Weights of a small mixture-of-experts language model, trained from scratch on English Wikipedia.
Size: 8 layers, width 320, vocabulary 4096, 81.4M parameters.
Experts: 64 experts in each of 7 layers, 256 squared ReLU neurons an expert, 2 picks a token, a softmax router, a shared expert of 256 neurons.
Training: a variant of SOAP for the experts, 2543 steps.
Below are experts of layer 4 (counted from 0) of a mixture-of-experts language model. Rows are named router (the router's row for the expert), up (a neuron's input weights, with its number) and show model dimensions 0-159. Each number is 128 + 24 x the weight over its row's rms, rounded and kept within 0 to 255. Numbers have three digits each.
After each expert's rows: a language model's description of what the expert responds to; "mostly gets" lists some tokens that are sent to it at least half of the time. This comes from a sample of Wikipedia text that the model never trained on.

# expert 22
router:103117120159133164102118144135117115116132143129127093145124131091103100073136140147095153138147108160133126091130103143162111136128131126120133165120117106126144149180117159156130100148114089152116124155117118113160134181113128148139163124118149148122140106138159155109134128136128153139151154124133133140132160150103163116158168108092128138124114147137112132111123185157159102170174122120120099115178145141151175099116126104122147152118162114160126120155113160118095131104110116
up0:095117077142128123140181071129112123136171150136088158136132146139143111109129132100127134070093089108136167127152105118128111098159140167134109147109096141152082156146128163110176111121123167105184187151108163134150127147116131100081120108114115073133094125079154136105141090127126129128109118131131112141135189130116081118158167150084187149109143150153136092118121141109145125082114102125134118165121157086123127150172160135120152118155123120159143113158134119168103155123124164
up1:095188105102121156121118133161134109154138132184121130167137082147140139054100118120125143095118095156089161142114144123115086120180163136112169110098113122135145103113162134107146148122122168088108108128130131140104123121124115105150149132112130122116109102098163126097139089112128137151156149150099142115133121106139148102143121127112092112132106139129135126155111106095078102135105110121122129099158118154149130104104138135106140115137141132109125194109123112127086129148141101
up2:129184140118128150115162087150119135184138122136129116153112114140151158121134105172152112090115135142135137095082135113122052145100106120120116173130165138107152121117135143133124158140127100120111128088146098151091125166074131111123139127139162115120105128103142133100133123112142136132168151155120146102087089086142125107118150133130097131123099152117101137145109105114150104144146107150121075131162135143166141107134073109116124144130166128115140125132127121125108161131115121
What it handles: Re- prefix and election text. The word-initial piece re in re-elected, re-election, reclassified, plus capital S, New, was, and digits in election or career tables.
mostly gets: " re", " Re", "amp", " New", " S", " even"

# expert 3
router:142116134186144145086128120137138109113133129127108079147115129118105120097108166165118102124138135143075099129146147175128110080135104120086125119087140139132129152138133133162147106124178100140114130156094105112160145160109170144143114132110133120144100126114130125134143101112097152116158139151087117148107122137087179102150149090123067163081094167123100114125128141130145127154149149123155116137147124118123139112096155087114094141144117120150104134147091143128130105114134105
up0:149130146111109195075137138107150160134148107082119114130133159086175140091098161140121100099139102178118114141130180176107122125143109120128086106123096129137130099133148128123140108126188070125104147091107110134131143143130136125123154062118134143127129090122153128125116169135137141121130160153080102148132134172109121141128123150136168135113159139144142108115116099176111161129107131094131172146125139159104138121114129096152142125140139118107103159127171119116151143094112121
up1:157085116111136151091096169155118146114159175132112138158119134086144171103109159115102178113125108185123090153117079114120119115140136135131130104131125122155146148146136155149160091144171096114081157131139117135163135116110092115142129156173144123092144128120134134120134124077097123113125113147144115177133124152153185140142121121096109120126127154103120136137145140144103150147107119119178140095187118112128123105122168090123117149161108140143131102096131115125131149088144124
up2:114102139125115144071153128105135136144143089133132144092130142101143164101085155132135174106135130136127155156160134107118123152098122114126102111123106132136139087183115111144123159132103110149131104132072140147176108148128131135153127113140137122176108094176112131097089149109113064143153112120147138116150159119191162110097114133144104125126148117167118089098118160147153127169106133150133120135126110096149078125121160108105127119088147127109097095125139129120100096154115095
What it handles: Word-initial prefix pieces. Early word pieces after a prefix or initial letters, like Und-is-closed, new-sp-aper, Sim-ult-aneously, cons-ec-rating, plus Des, Rec, det, An.
mostly gets: "ult", "sp", " Des", "An", " des", " Rec"

# expert 2
router:127113140164166125125141154152104146122133108143137113149098112106114112108108135134146136134127139140118119113141129160155114113138154096097122109155138102147129167129106187170169099168150095114119152124094125088141166152120171146125108158125154144088149104128130102116169075121125113159147152142101084133120162143109143114121150121157118147113106149094095169142098146144129115133156127102184078167126145150121161073134155151111122144150119130111116100188133117103108110123134118
up0:129113080107172111147175104138121119112127145115140108106098152094134105114144118165104150132128136182123160138119159122139140116128144094112132176112138120130132146158125126121165138165142088130087160136130107116097135119134165148175152120125108149109160092104111081142079084146100168144131163132135140135143110149115148147162152102112174143054150092137126110091113114156136123137131116093156100136132144123183126134123151105110101204068114135140154188150190133109147134146123109
up1:102114139110151106129183142130155124114121146112119068120126136093083122091123107153117157121156131160122116131146142147134152151159170133103109147125127150121170107147117110120155135150138076114094106149124101106141147153134146158153156138108124116135095128110116071166118123117126185142158118165131118144122102128086123116142131121086124162111105141105120122104098171130135142151160133129179081091137123147144125127090122121164106176160129114140122119171113172103101156090099136
up2:153115105120102113145110142129114122173096160128112124141126097139170120122094134150065116140147138147088145152134138098160099112116149064124142129118120119122110134141157129136131147127137149115125102126107106089124140116142168087107102124148145151129103162088134155134197098093118116151126144162123126150133173094078117141131098117079130124149123141101149135154153100092182146100113123111158143122113138107144140118134143135172084146095128123158133218127144159123161161153145132
What it handles: Infobox field fragments. Word pieces and punctuation in infobox-style lists and chart tables, such as Dist-ance, Spin-off, Pl-atin-um, N-etwork.
mostly gets: " transl", " line", "off", "pe", "rol", " conf"

# expert 14
router:117131113170168143102171127145100107114114134136109112123095123081075104093132148125107106130153132157105118115152115134154120123125107074097115123129111119134150167154086169118126136147126124130124105142125102115161165164124150170132135140119144110108124129105126138114143124111097157140175137149091107140114151147135159126157147128131134118118087166112068145109095154129115099133164138100153099116164149133138155062136145097111134163178148086153123105194138138123129084108081096
up0:131109085099090093106118144092157149131167135091125138131118102065113129117078148145116134117125119116088097170128124143159163105111147087122129116067116118096183101086138142111138098134139116122101148109135108116105112135135119153148113091129176104123058123158122098106129137146163100115141130163144136161154135104136098136147109118089139077105143145155125146151131123149152153156118155091143135150117095087093080103151128142166149135122144135084129120182081096119140087119149133
up1:145141108139100146101120164143146103142129133113147125130111078089116155122093107133109145137138136134107127149103141143148126130131166101114141142095146109105111155149111127118123132135125109127138155108090110096112084140099130138101114161115129080134142101133101140145163178111139126151122109137082130145107141129149140126129129149160121107152131165076084115119133123102136075118116120113141091155126118106129094108121155147127159111152105113100096111119131128114086114133104128
up2:129090120132125113099149144125158118127133169136123149158084149086129141140122115161119117119140127130134123130123126126138151108152128117122131116128075092160128150132140123132138090112139150103137139129104138134137202139133081080109158143135118132141095165123122130109129088149107143145101134112169107151108110113099121125115139138112121137120099164135092136091180099126074145090115111134111172090127152137158153144148157107183154112121123146155173107171113141121113106118095085
What it handles: Occupation descriptors. Occupation and nationality words in biography leads and lists, such as footballer, politician, American, basem-an, left-back, and following line breaks.
mostly gets: " footballer", " politician", " producer", "American", " actor", "ician"

# expert 16
router:119114122156179147135146120129122113099117130133101117166116119116104090121114148142111098147142130173122087087146135127145113095121113110105095141139114126152153108144084142137148110142145106137078126170105089098121171128095129133150144122132158137130144076117134093125145090085141111152146148144124125138111135143080201094156159079097117130123115132119071156113109121121142114103140140130118116114114132142134119085109130099118127137152144114119133128219122163119096106124115104
up0:135093105136101121154139123165135072100072147168122125146142115144145089102125174101078107195135094135131163116146095132125122147133150149100139127140115109160149122103147146154105139121144166107062102119069155157143132140140130162124141097169149120146088108103129061085131099084140084151069106147141126130140111105125136139150138112049136153109142134122126181152128122141141122109152141144132122166119160136138145132115148136158127121144108140172161112135127097130141105121129111
up1:152169131100107168126113155153128118139123131153092137142132137102143158084099133139129156133130122143130141097112094131172094164130121130130113148094108118138160110092123117093111120133126122127071121081136074178143163157124164093120135150127132130090108110121121130126105076116135146121147145127137123117152103163081095116159126126119121146111123153139075091100097122113149156149164104104145103128136140140156158150134061128126129130124127135106087138126134126115136157115144095
up2:102143119144191153141162126111097109101106141102141141116155111154095141086113156092124141104136089113152110150109135086112168139112100129116119129126135115149121139112143098121155091098134141114126146135153125119116163143115134133194187181126124113099129132159149126152082161125118170168137116153164152103122098176069102108107077107153130162143121153116083109081129164127126123150105115104118093159142181108132163105090114115094122141123138166137109083128155124148137156119139104
What it handles: According and common adjectives. The piece ording in According to, and size or age adjectives and abstract nouns such as small, large, old, young, major, process.
mostly gets: "ording", " small", " old", " large", " major", " young"

# expert 62
router:109108122142147133069133147138113079133135131135089120167079121139090115091099164122085125125170117142151104107175106154148116105130115106111145125143124127160141159158111199127149106162117131118095135169117117091132144159095147179125117114114154161093156076127148106127134096117128160130135139142097117165093135155109173120163155129110084141099106134103101165126107139136138086151161131112151116132164137108140162107133140094149156157137138129140148110152127186127136108116083092
up0:156130158166136106124131109147104159085128136107137118091117140108152150121097119112120113144145039123095157123170093131152126063068127131109094098094107100099126137197126135140105147085124113119128123118118129130105129141131149091127152143107122090129144137092112151086160155147147120112110130129136095113171142132136172103130152132073150130110132120124149138101145116128101126119176182111120118120136119127158114122176128124086114092140135131116146125143139131134136125121154132
up1:110094131157152102128127127109096139117134198117149152095134133117179153139104175103094156121107088135141146119068120171116118160119128120128110119121139120145125123094091177109122150120146134106153160172136138138123142148116107131108141115082146127097178113110147117131125134136109058116159141142085090142145145138147111162153157177110098201142124123109121117112134128172125121120072116166143131153136154165124146116123147164112142139096125114118183143134142090117131133140107092
up2:140133135149065132092166129174118097142133085160106043145112148131100132119094173136170099121129146116149141123128093106137121139146133157125122116147167093097092144137107183108154085120138129110110138171106111119113128129118145138137164100134130128118148091178137126160124152157102129145163103101103142150132119107124113135175123130187068144130139090151124131070091116111134106057112140148110130096154136157165153120087113143101140164127107143153139152132132174114115154114155130
What it handles: Line breaks and headings. Line breaks, section heading markers == and ===, table separator rows, plus the ic in expl-ic-it and algebra-ic.
mostly gets: "|---|---|", " led", "|---|---|---|", "|---|---|---|---|", " directed", " F"

# expert 9
router:125117122151156124096137164123123112104140135125099115145107119096131122110093163122134134129149110123122121123142124185141051087134119109118118131124118145149146140159133176152108097165184134142100131164112088106165170145148156139143138085105143094133120094100133121131135113101103160154138141149124145094102157117105131083151170101106115124087053132109111130095134161123119077138173139088164111148161156143138129082115165085112167153179140113133119121152093163119129143146111109
up0:137123152163123139145109181112125156157155115103157154138152107133108109138082164123155126148109108183118119110123131144161139144148098130103147154150137096137056174125106134125114113114088120132116102089128107100120134157120150112120158116132167141105159153128170108102130131144106080124113155139083106115084118138094143161155138159147109145127143107120103169113137133134144141156167130142154130135147121129123102112126114147120133127093084151091107110140134155144141099109132118
up1:098143136152144149128167143106141125124116085111149137164154103080126134131130156147118154144134061146101087138133146164123107121120082111119105150133101115130161122160123140150141134127136103131119118130114121103167140105110124125162129117119133115137131130110171130124128140130149172140121124121163115100084133135116144160127133129146110146122117155120149134108124142104109089126177118114139137168138124150134144141141141150073144135191166082091146088118159165105133173158074140
up2:147109149162123178150168148103156154168113138141140191138130129109106124141093141126078111113161141151156136107103146150129107120155093143144116115104120109120149141139136128117130159109164120133124103160042118123122148125140106133128138130111130119115157104123131107163132129129136096131126112081121094161159121141150121162123166110091139137146111146136112147184156152163142133108160126153126144140128197133143138129123100104106107159144121134166088109121090162143130160127200166
What it handles: Superlatives and "om" pieces. Quantity and superlative words like all, most, only, best, top, plus mid-word pieces such as Ott-om-ans, s-om-ething, approx-im-ation.
mostly gets: " All", " most", "om", " only", " Best", " best"

# expert 10
router:117100099146144144107115148159108102127098132135095109155083118103096128101120140151114123107171091158101089103146117163169089104132151102121133134136138132128125154161112155160147116101126105138113118123139081109144136163111176128126164133115161152107140100107116131101142108102101152152153154138081108151097150150108164115190139102093137146115094142140125151134110174155130111144158148127140121152145117102117158117119135090117109133142145079143138124126122129124115104121137130
up0:087153117144106113153096118124081108172088094121193125091153114132156125124123153131092163132150100121100092128126104161137137132115122116146102144155125133175153129169210150101190147097146111160119134144076114096144112085120152172144124160141135124106128152152124091053158095117125134132134130152101075065115113133153128147150094146096152154101147114122131137137119128148112131136135085150144135119083129139176110154147157141138103119121137114151136124137131133114099132140119090
up1:106133155170153115172095123135096093097100109120144086122110153128139116109103154138096146139157102113108103129143118138138112138112116099162121159148135138144148156141119150159130129159105120131127131148091087102142138105107150147168115139134159125127121117124129137111132116121115112144182128128111129149118125148082145103143182110120096118117120131123111126095090098096147086165101133108170087141146139140115102081103099103166149176183107151147092083134146122102140114101137146
up2:088132109148183164123090143122104079117161133141114085160129089125139104140114146120096118147112116138161091132129082123114160111136113147132137139103112100171123145154105156145144135147134178154122150160122144151146142111146110120104121137081115077103090150125167162087121149093092118108122138129146126157112094148070133092161129090097128116131129148130119093084147156127125116111104110080138102063150145124136136135146125132130153137145113136119101128114127145158110134092139127
What it handles: Music and film credits. Tokens in discography tables, track listings and film credits: periods, line breaks, digits and name pieces such as D-omen-ico, Hound D-og.
mostly gets: " Film", "inem", "omen", " ide", " —;", "ird"

# expert 35
router:099128126150145145115118133171100109120148117154120090144102114088076127084103149149109154110157113169118082121147093159163120071191106119124126152091098107142150152153100142132089120124122131171084092165122130102130156140111151148140125146098165149106119128130108148096168083110106142141149131141142107160097148155114167089161144096094127127128102146121104150107106145116154116145156117142123115128136150143136144108144137084100144144143133110130109123132114167113126082132106108
up0:092146079112153137161094122119128152132145100121111107142107080123113162140128129101169101119131103192173117150096133148137136074125110116160105121157133159144165156121113129157141123126139145111100097068125139100115125160114121125164130133153141131118098084136121130090175125156097116140116163113105093088107129117133141148131114138127155081140133113115137151142119142110114172143150103128105139147114117099191123124152130138168129151165145122110113150140128124113146100139080094
up1:127149108149153131136107162116117147152120084117134101175108088117176151106141148118135145116132121174177141150149150085130157141130148126131116144130117156164131154161106132145116105129130114108123146123114113103134146136105129150138137135097132159147104128162141109139143126090071121144156091151138130105111110151145118112153161092125089146132126139125095139143112097120129143078148095118144159132184114107138139115136148102118151122097089109116101124168173141124155132085090107
up2:152164136150125158134120150127102134139148125098109097161137115142107132122145164150158106126120099147140127160128183091138097178131078125140158103092070170131156148141118132093151137135136092134139100130119114152131152117125146084135120090115115116160154154123129163126100163119160139130154139081147125174119082132102095089111128080100120142130108131149089118153136143173151138116100144107142147082134121114132159122126149134131117156151132093161086129093109181089145145131141124
What it handles: Place, building, coordinate words. Section headings and words about stations, buildings and locations, such as Station layout and Location, plus coordinate symbols and list dashes.
mostly gets: " bre", " Min", " iss", " min", " building", " railway"

# expert 5
router:133130119133176126117127151126098073103125179103151116158098129089083134116086121154096126139170086179134106125128138132147130106160128125120141113135064149112166130142096134139147088172111107144075132143114104114178157139095138172115121124104148128126126138120137121142165081112131102183136133149100077161150146116094168109140123116132121131099106176100089131127118151141123119174138148107156107130174114110109154089114146075127159162168139122142133108157111129117115130125089081
up0:106155123144133157086121162136146116153119141137182147139085147096100154110124099109136108152123126182097139107097078132115139170167111152115130145185171165116114115110167088129120112132157111152129105117119127119118110123105133113132126150148101162120098092199128177097117137151119159132113145156106108144139135109119131164122130089122072111142159109129131173116136139101103114171114085150155155099128144112164142120120119131109138143161112118155155093098151125159108116131141128
up1:091125140133087190133108096119165133154114123171124128138126151071114117117105149133109131138125083179110118136120115190116163092113164137131125125141128131170111132143174128142120144107094120102078123115104137153160127119093120125146128160127135145149093134166138165115121140112115126136111151161152115129132089123158171150086090161122174075148139123147093123131144171130108126149113096155130116167137106107129142118129110108151113101103127143118118118143108072116100170141191056
up2:143123114155125147080084080166166075110106143136129130111121151106085116123127148130124124078134135114132178111119092141093139167171118112124154098126142143117120132131130137074141080169106155132122105135106125117114152174111138168112143092130121111119142117097151068128113094121140129154115148115103143143148130159128080102118119119159135142165092116119118149120156127140093107161110142119125113195149135114160137122095131128122135122129118123161146129144113110143107147108134094
What it handles: Infobox field labels. Colons, pipes and words closing label fields in infoboxes, stat lists and table headers, such as Home runs:, Time zone, Site.
mostly gets: " Apps", " Species", "|---|---|---|---", " Occup", " ±", " degree"

# expert 47
router:115096148146151189113130129158110102090145104110132101158082118104108127129102122117135144138154126170123081100157100157184115101126118110115134135111120144136173179155115146158124124172129125148100102165103089073148164168095133125131110135121193118139127130103121124131149066095110140109175144155100095150106138137106130073146168102110114144135077137127121164113123138136164112107160134119152098155171136122140137088124150091113136159138126080159115103143134146105134132085119096
up0:143137097143164151107136146154128138122103103095151136108128107105130087108109141109098166131163125112091108157100073139175130127129167116111124124111143114153156164165142132123129132112174141107129171107118144092116155150155145120087073109116143149136184124132120122135129100131155169110122147116120125166111103114095093121135107092134107156146135135123130113158115137136122125199160107125158102146132129111111066146106176113115112124156109168150100128113170157102138125132112095
up1:162172134103128143102137109091172125117103101122149104093135094145142119117127135117118147130120090138138133136097114127135141101132120100141115141111123108132197106143135156119106202106143179137098135157142157172111116143105113127139139133136129161123084132098137132118173167161092126151091172177128150094123072123133115101162123146110133116152141150140143137108141130109093107078091125164089095156096154140158140113129110145130144124076125103113115103137163101124169116115142127
up2:179140162155110145096122108103139101125146061130202092103160150127115141116115123087177109178136116129152077115151118142148144115136179127125153111150153105141141120148170118143135144105119118175123081087116137129138132163126137152144143131133104106105103133119123136107161126109120114160118140087127137118132157114144109092091143141106093165155123138137125131100125110084162127159137100130132125141142133169139146141096075110073130121146154130172086121139091141122117099167109096
What it handles: Digits inside years. Digits within years and number ranges in tables and careers, e.g. 1996, 2015–2021, 2007-2013, plus words like year and served.
mostly gets: " year", "year", " gradu", " week", "oard", " served"

# expert 21
router:112110098140152109138157157111099112091129140167131108149077142114128112100081127144147127131164123195139100112133105147163121145152122101087156153130117104143142132141112156141174143143129110119101159157138105070172174138119143115153147153129136128108119083117094117109148093097117117143165162164091152149107178123135132081134160105093140133080090167092108113101092139119166108100131118094136108133138136128131131126143140118102126179166176119132128126179101142103102099118122087
up0:143136157137146135140131136121132111138090100137107143088114077143124090143091144081104159134142132122112084130154124135176061103147138118129157101115134107139126156136112124133177134114111095131118111094095126159103122105087176138116167149111148118157080115151156158140177159103121143121144116160158157123075157084110150133122164137130118119129153129131129136099093107094138093129146097137122135108145147143176122133125140144125126106139142106113110105123123131119151098101116152
up1:099136095107158127142105164171077132101148158109125133120106110134131109172098147152077102125100113131077150148124144138153107120117141102134164144133136118144135108118116148183136111171126131090092098145117120157137120119089131102126148125126133109128171122133116171157139128109173116134126117174149146139193142115100101151137102139146073144116133112111143133131105155120130140134115089132115123117120097130185142097150141128135150113087098154128163130145176155124178141141097115
up2:131117126137130153109164111152167105095141162114143151125111146155125118134111142134138095100120124151127135105124114120136115090154109144123112079121112189150127150184119118105130136112121155182094137149138115147150144167122119165135174111171130116118167106097177183143099109125110130122090133107139147166180148131138132110091153129113111121154138126141140107142038130131112117127109189150098120177136126172119112087113140116114110150135088136153153116135194099103138091069161144
What it handles: Name pieces and institution adjectives. Inner pieces of personal names in cast and award lists (Oy-ar-zún, O-uter-bridge) and institution words like National, High, International, same.
mostly gets: " National", " High", " same", " Mary", " Independent", " International"

# expert 63
router:126123108142167156111123131125119106107118086133128094178118124079121121083097140156139145127167107158140087087139144129133109097134124146097117122119110085157141167162088174159130146154142116123109126123127106088158153135082124140143081135078146130118156112120105141131129104105101140136132156149119082136130154150120205112171138116105146149125107140141097147115113154148121099132171172144185103108166130136123166113109137100114134162154114109175123144111143143107071131114119123
up0:099091145129189139116124152093131112163172110152132154132095137110106131134135142100092163164129103114118112102087096105142086110120140135071113140154122116134104106121109110119157111088145097136132179094175118156136131126121104150116132090103111118102106088144146107131111118094102133164122132103108097164090147117131113109142095134110139133113125102120150111145119135132135124124115185103143077181170120137122159182139166126118154094099141131123089124112127126143161127113108084
up1:124104109128144110131104104136171170182132117172153138147111116115105161128129158116131137164106119144111103100100143118124128084103109134124114161122133130130143133124100095123167150148134131170097124124135121154183112088092137131170127117155144201134147114115120133114161141139142155125115116132132110148128143146108184090140137094161112173109100151112124178139128131162114140138092129101091193167146108169114077107135087138119099143184109106138127121122143114096119118099171150
up2:095129136097155150121118091193094133134146128145159144165144156107111134126134115085104120171122112113143170114110113160129129100157149117114124122099104127189118120126115104115136131100113150100116108127122114122138148152114134124122086130146170107103144160128158192163154135175122162133105134156128113183154106128145179105129156104142117217103109124087132223109136126132155158163106137108156135163138151141116112117134111097086125137144135116123151121105111138111173096089121109
What it handles: Media nouns and notes. Media and reviewing nouns like song, review, episode, critic and performance in music or film articles, and "Note" after an opening parenthesis.
mostly gets: " song", " review", " word", " episode", " let", " critic"

# expert 20
router:148134137172160137077133152124118120106142148145097090141117129088092096113131123144097152149172115144103118106148141159167126088159129137130145128123079132140160165133091181160101117107149120133115152163117145094131158118100135197155139129119150106138128122139116146109138102111098113136135144156104124134117140172108142113169147131111131137119100128131105132114086139136110092128132120130155125143138122181118135112096151119115174170163138075164113096164080178071111090088077102
up0:138102167172146143107080105122149100128140085160117178163133155149088146103095151119078125145131069142105147144111140125162156106138129131141147104162108192116100125172153118106160134172096120142124127127187110137145112127153111121129124098160110130100132131138077155137091125139111159150102122119153083132126151152165162106113105110103151151164121147143115134096114126128114118163152132089097151148125131150097124107092128121114090125128135142188138120139134108117123103093125099
up1:106136074117125159143155155117103124151123109165121082140124108149117119106133107116139083112092095090146155139152156114136128130138126135128138117129153186137085147144136117148171124127104194118145120159116111109129136138112114125108161092122126115140082124112139159122143089150153138126131139099125142105118129145108128120145150105130093077146140138118138111105101094097140125080102136151124116148115149132172128116160133143149064149098155096099165152146086127154131155121165106
up2:092138101167102155143154140090141103125178110141094155155144149135094155108123155142091123138133115151113132150164147139162142138123126104131136109122130130123153146116119133148139137127133088149088131141109100089139171128102178146165088095118122154140115092131150155099148114108149122156171151136123080162089108136095189084135148116139109080082108122097093116149113114151119105112183151121144109119112155109117137098139135121112111165150133115111103098154136127137101124127129114
What it handles: Abstract noun suffixes. Noun-forming suffixes and abstract nouns like -ion, -ation, -ence, -ity, -ure, as in violence, depression, community, education.
mostly gets: "ction", " though", " character", " common", " service", "urity"

# expert 40
router:137104116165151135095102144144101111125119129145136082130107113085120106083080160142108140130175123140144141068132108167152134120135132096097148105125120107137167165137091177144121107141139122137109135139121091120154146174127153133120148124116142126110105112104106129103121100103105150168136152126141112152140165146080144096136144097154093143092078147116085146075101187107137109130183125097161084151167107129154146127114160095134153177161127124161070113169125145109112120130108123
up0:177111081135141114135097065131107127107100112113131092114103139128164057137167172158155166120099078139135101112125096124116125128111126130091116129100096133157106156129142127156145107103114156149107144108135150102146129098138133111130149102134129129142116110146158106149103098141122154083135135136075094105134086111095165131117108096130125138107127098119110141128102121127130141097104136101126134096127114144117110110101195108111132140090131131139128142152107149129119112125142130
up1:142102114146120111129101119110117155095101155091135163119101136121180139143126129180123147128143106094136130117114120144107134144130165095111133141169131130159112118110095150199116125106122169150095137142091087105108158113123118112121096118118115169150134110120124090120114123122161118167132168135126146155153176121091124155125127147124150078122125115126088149106119123147107159152121118139089129168126132118121104156167109121128171156127152095136122118152092105131122130143045157
up2:132115109124148115125121116131157117068128107130106094126132141089134107141091162127090093107158114135156146076171139129122138089141130106133139073121106134151162140149100140137093166144167124121141147146124085133091141112155132126148157116077151183124135116091118108107102135145088108127108130111152123155137123147165160115114170137102154147104138117134128085119137215121172146077078178100118147160102141139155137140112126104116130142130142114135146096144135134119132136087198126
What it handles: On with dates. The word On or on before a date, such as On Thursday or on 4 June, plus id in Holiday, than, now, often, and year digits.
mostly gets: " On", "On", " now", " on", " than", " often"

# expert 61
router:129086131126149145139132148125107138109129145129098090172079137101085108061102128127133117124174136143124085110152130155155128116129135100112145135115129125160122150135124166140128098091140120126109128148042130102175131118106153178128143097122168142105127116129144112101116089108101136134162136149140099158098134152119157128152130112115139147107150142088121151110118162147116089111151137129143113122166131153158156098114145123150152133142147101147129127153106178083124111093109099
up0:143159163136136087152114183153129113130120181170079081155124098135091139161134105111102134127172130127128136143149139152137093166162171125138083145111080157131107112081116148122147133140143107123152114105087138118146114121105119123150129151169123146141134100158154132168143131128080117105129135171121129148114151170137102146114117114130147118182111113114126137155104136085094174119103079134150132110123103133117152137102111109107099115111148133099121117129157159111117125138099092
up1:159177122153086098091111106175170126133106144085147111095106111111091094133167158095086086103154136131087144130108127150128119127178119104122112147124110146135179148159134144131108138137161129118122097123099147126171110152097095160142142079167150128133068130145127115105113121139152131147085134109088118126126098158117126144118096124120102125142130148156139141122138146125115108128143119103069149122143154125142145108122135131142165132139084109128142113131110142092155089074072127
up2:120168126146147124099154123162115132133038145128098102120136138134144152131127127125138100113134148138160115122121116143137165108092079132117144083117099135157153154103108139105146090113156113128132150150104133140142131135131137130086120104143082125145114139088094157090099177120110105139156102142091131123164112089109129118137147170138135159135126148100147163142131148091084111120174130137113144207137151130084160125099126113107165125171117129128104099120088127132120137165138119
What it handles: Quantifiers, pronouns, zeros. Zeros in large numbers like £300,000, quantifiers such as some, many, several, well, known, object pronouns him, her, them, and the piece att.
mostly gets: " known", " well", " att", " some", " em", " many"

# expert 53
router:097108130131139153118124129144110082109131144125088137158112124119108115111125165112142132116142092168108102117130090125134086124114136091129147127114101077144152179152096165127129130124098121118117118179121114079136166113091155168162155158148172154099136118142152139106173102129100154161173129135113117156110159178125154093180157106115130133114114160123120096090123147146129107170130127094153118109185143109129165116124167112131151153144127104107122104142113125085115122103098097
up0:150092160154120155136146134143127099140096110104071107095145128153116093108145170132092166084110090122135101112135107121152105128154177125119153086113085126074137092138123135104136131113117082144122162161156120145125144146111131133130171135165137076102120107102149120130136119079110122160127132163130110102081137122119140107138103139151137204120119156114109137086100119115129151167146167098115113131152113111098177115143133149129129117158160103131126076118171168099113100133123141
up1:166138097141143139161132168131091081164100069139117122133168123135106097150127099134084147102106076119165111073122071094124139103155112138126144131135108115094145121152087142155141107122121113140145135143114131131099123161134106145142184134131132116127140128084128108107132092151122138145161114141108134124110109156168116085111109104106136135133126098119128142217122080132150148142128140121147136143135115124168188120110136116172155131139135163148108149140116124131104142089087094
up2:151122198125140174143164163101160122154107127103117084112151083147126112137110095128118152099126115103139096127134150142117108147134139144138093119111091140129136095117105133140127154144129110108159106126130116085142094155158150136119107111128137132144111145121122161113136149157172193173121148110122140119136112114131111169132156115092094136157085109109151109115055119112192123128162142131127144148101120112126169159110114097143118154163178119121114144147137115105132145107122106
What it handles: Military and word starts. Openings of words like occupation, amateur, amounts, plus when, became, before and military terms such as Army, Division, Regiment.
mostly gets: " when", " became", " am", " occ", " sing", " military"

# expert 11
router:136127102149160147104111144114144115120138124112131104134099113099114134110142126143110089138142117142142092078143133135173119086149149096121126151133081114144132148157145145152115109168149081151113118178121098092145173149097137147128144133105165141138131100128159101114125107107146144170150158134112094135110174135124176146145165133114141148095105133123107124128098148130101085132131152102160092134172127141111142115090139118119150179129159102121121109141073147141084138137119107
up0:132135096152112116101123128127139120167155059124190139152121125112154138113142165087149128174140087130193138106110134123139153148139134178131115146175138153151137117221113150105142154092131117153117151131105146104130119143123113128106116131112111137130118119131106137123134096160074103150158126103156092129108141152135168126125121103122106107155131155099106153073116101155144117080137133148179117157129143126135135099081105123082091149130141134148092084155105128133080112126102142
up1:131110106152136127151117114102148117140143076098054150176130127119145093111138149125105101122151098141133111126108122048117141139135095103113117097118106116137098106122121143123124143059119165137110134106111155105143124139109119112111126163094131167122096089126132106102161143136154130158155120153117103128127102122108101139144152135127116071145175110132129136145127161176127146082131091115117156122112136130111185123144147119139174148148140152131140132158116167139167171147089147
up2:149131143129113102108118160118094119138180131090149132133124117131138140139134114148136125119112105139140164117071115165088151134119132120125101152138131088108124123140125137146171141147099118089129103147163094145156129149104151149117162123104139141113164152116187104174114130122112096098102121166153128090136116083091124117117100142093103130117098147091131135135146152128106117056125110130122080154133121125166146118146121129116132119092116173105086139143162105134160126117124114
What it handles: Month names, word middles. Month names after on, in or between, plus mid-word pieces like Cem-eter-y, char-ism-a, particip-ated.
mostly gets: " December", " July", " November", " September", " January", " June"

# expert 37
router:141140104139132167100112127142131121111123139151114117140102105107124122061137161137152147125148126137132097088113123135174119121157137090112120135125111137096140130169126161144131098132114125129119125162131077109167133130107164160140114117129152139115134098123111098120140107085084101188199158145133102168077136126136126057155138088122098112097079154122126123129097114145142134145181132120132126135172161137149157077128165110103137140141158091118106089156116160133111096111124138
up0:141122084131151155112107151153160072124106131094079141164127126101097062084117127113121117147175124128097119100133146132179109096131163127135155121109082140139111127094140187173115089152161089110073103114138144130120135117094154184145174139128125132138090130138150133101158119085121148105156157122131144134114172129112113099129177083133089146149112130095121123084120134135179122104138143121147117156159124141106166111118146133162162172153155119124112097131109154087132104099122118
up1:160097131121120172094113154119164132173072164100122162134122130098097107093132114107129124107153104107071126126127175124131136118143148119121127094101114176145124084127124154088129133141179127087091124106170136143125124146113134152093145094154158126116140133112111115087133136100143126181069150136097125131151114159120154148156115147149120107122143146122151133114161159103069100141137145114109088148155102117115126157143119119111154112155122154114139148137128111145111098124114111
up2:167130072126122169104144139173156109121127124177109157177157153109110138108149104076128159148129075114114086165113110106136124166103152165137124161117141138158164127120136101150148150125145124145159173162091148120121120133151164148093112134143157155142162143075109098104130111113120143159125091042132108136085160132127158161141116143119141123125124122142123134126161120116079104114148122154128103123132111142112077119127139092096145110141061115148129172102121149117127155093115124
What it handles: Name pieces, equals signs. Equals signs in headings and table markup, plus pieces of personal names, team names and titles, such as And-erson, Athlet-ic, Sir, Thom.
mostly gets: "=", " sim", "--", " Lo", "au", " Sir"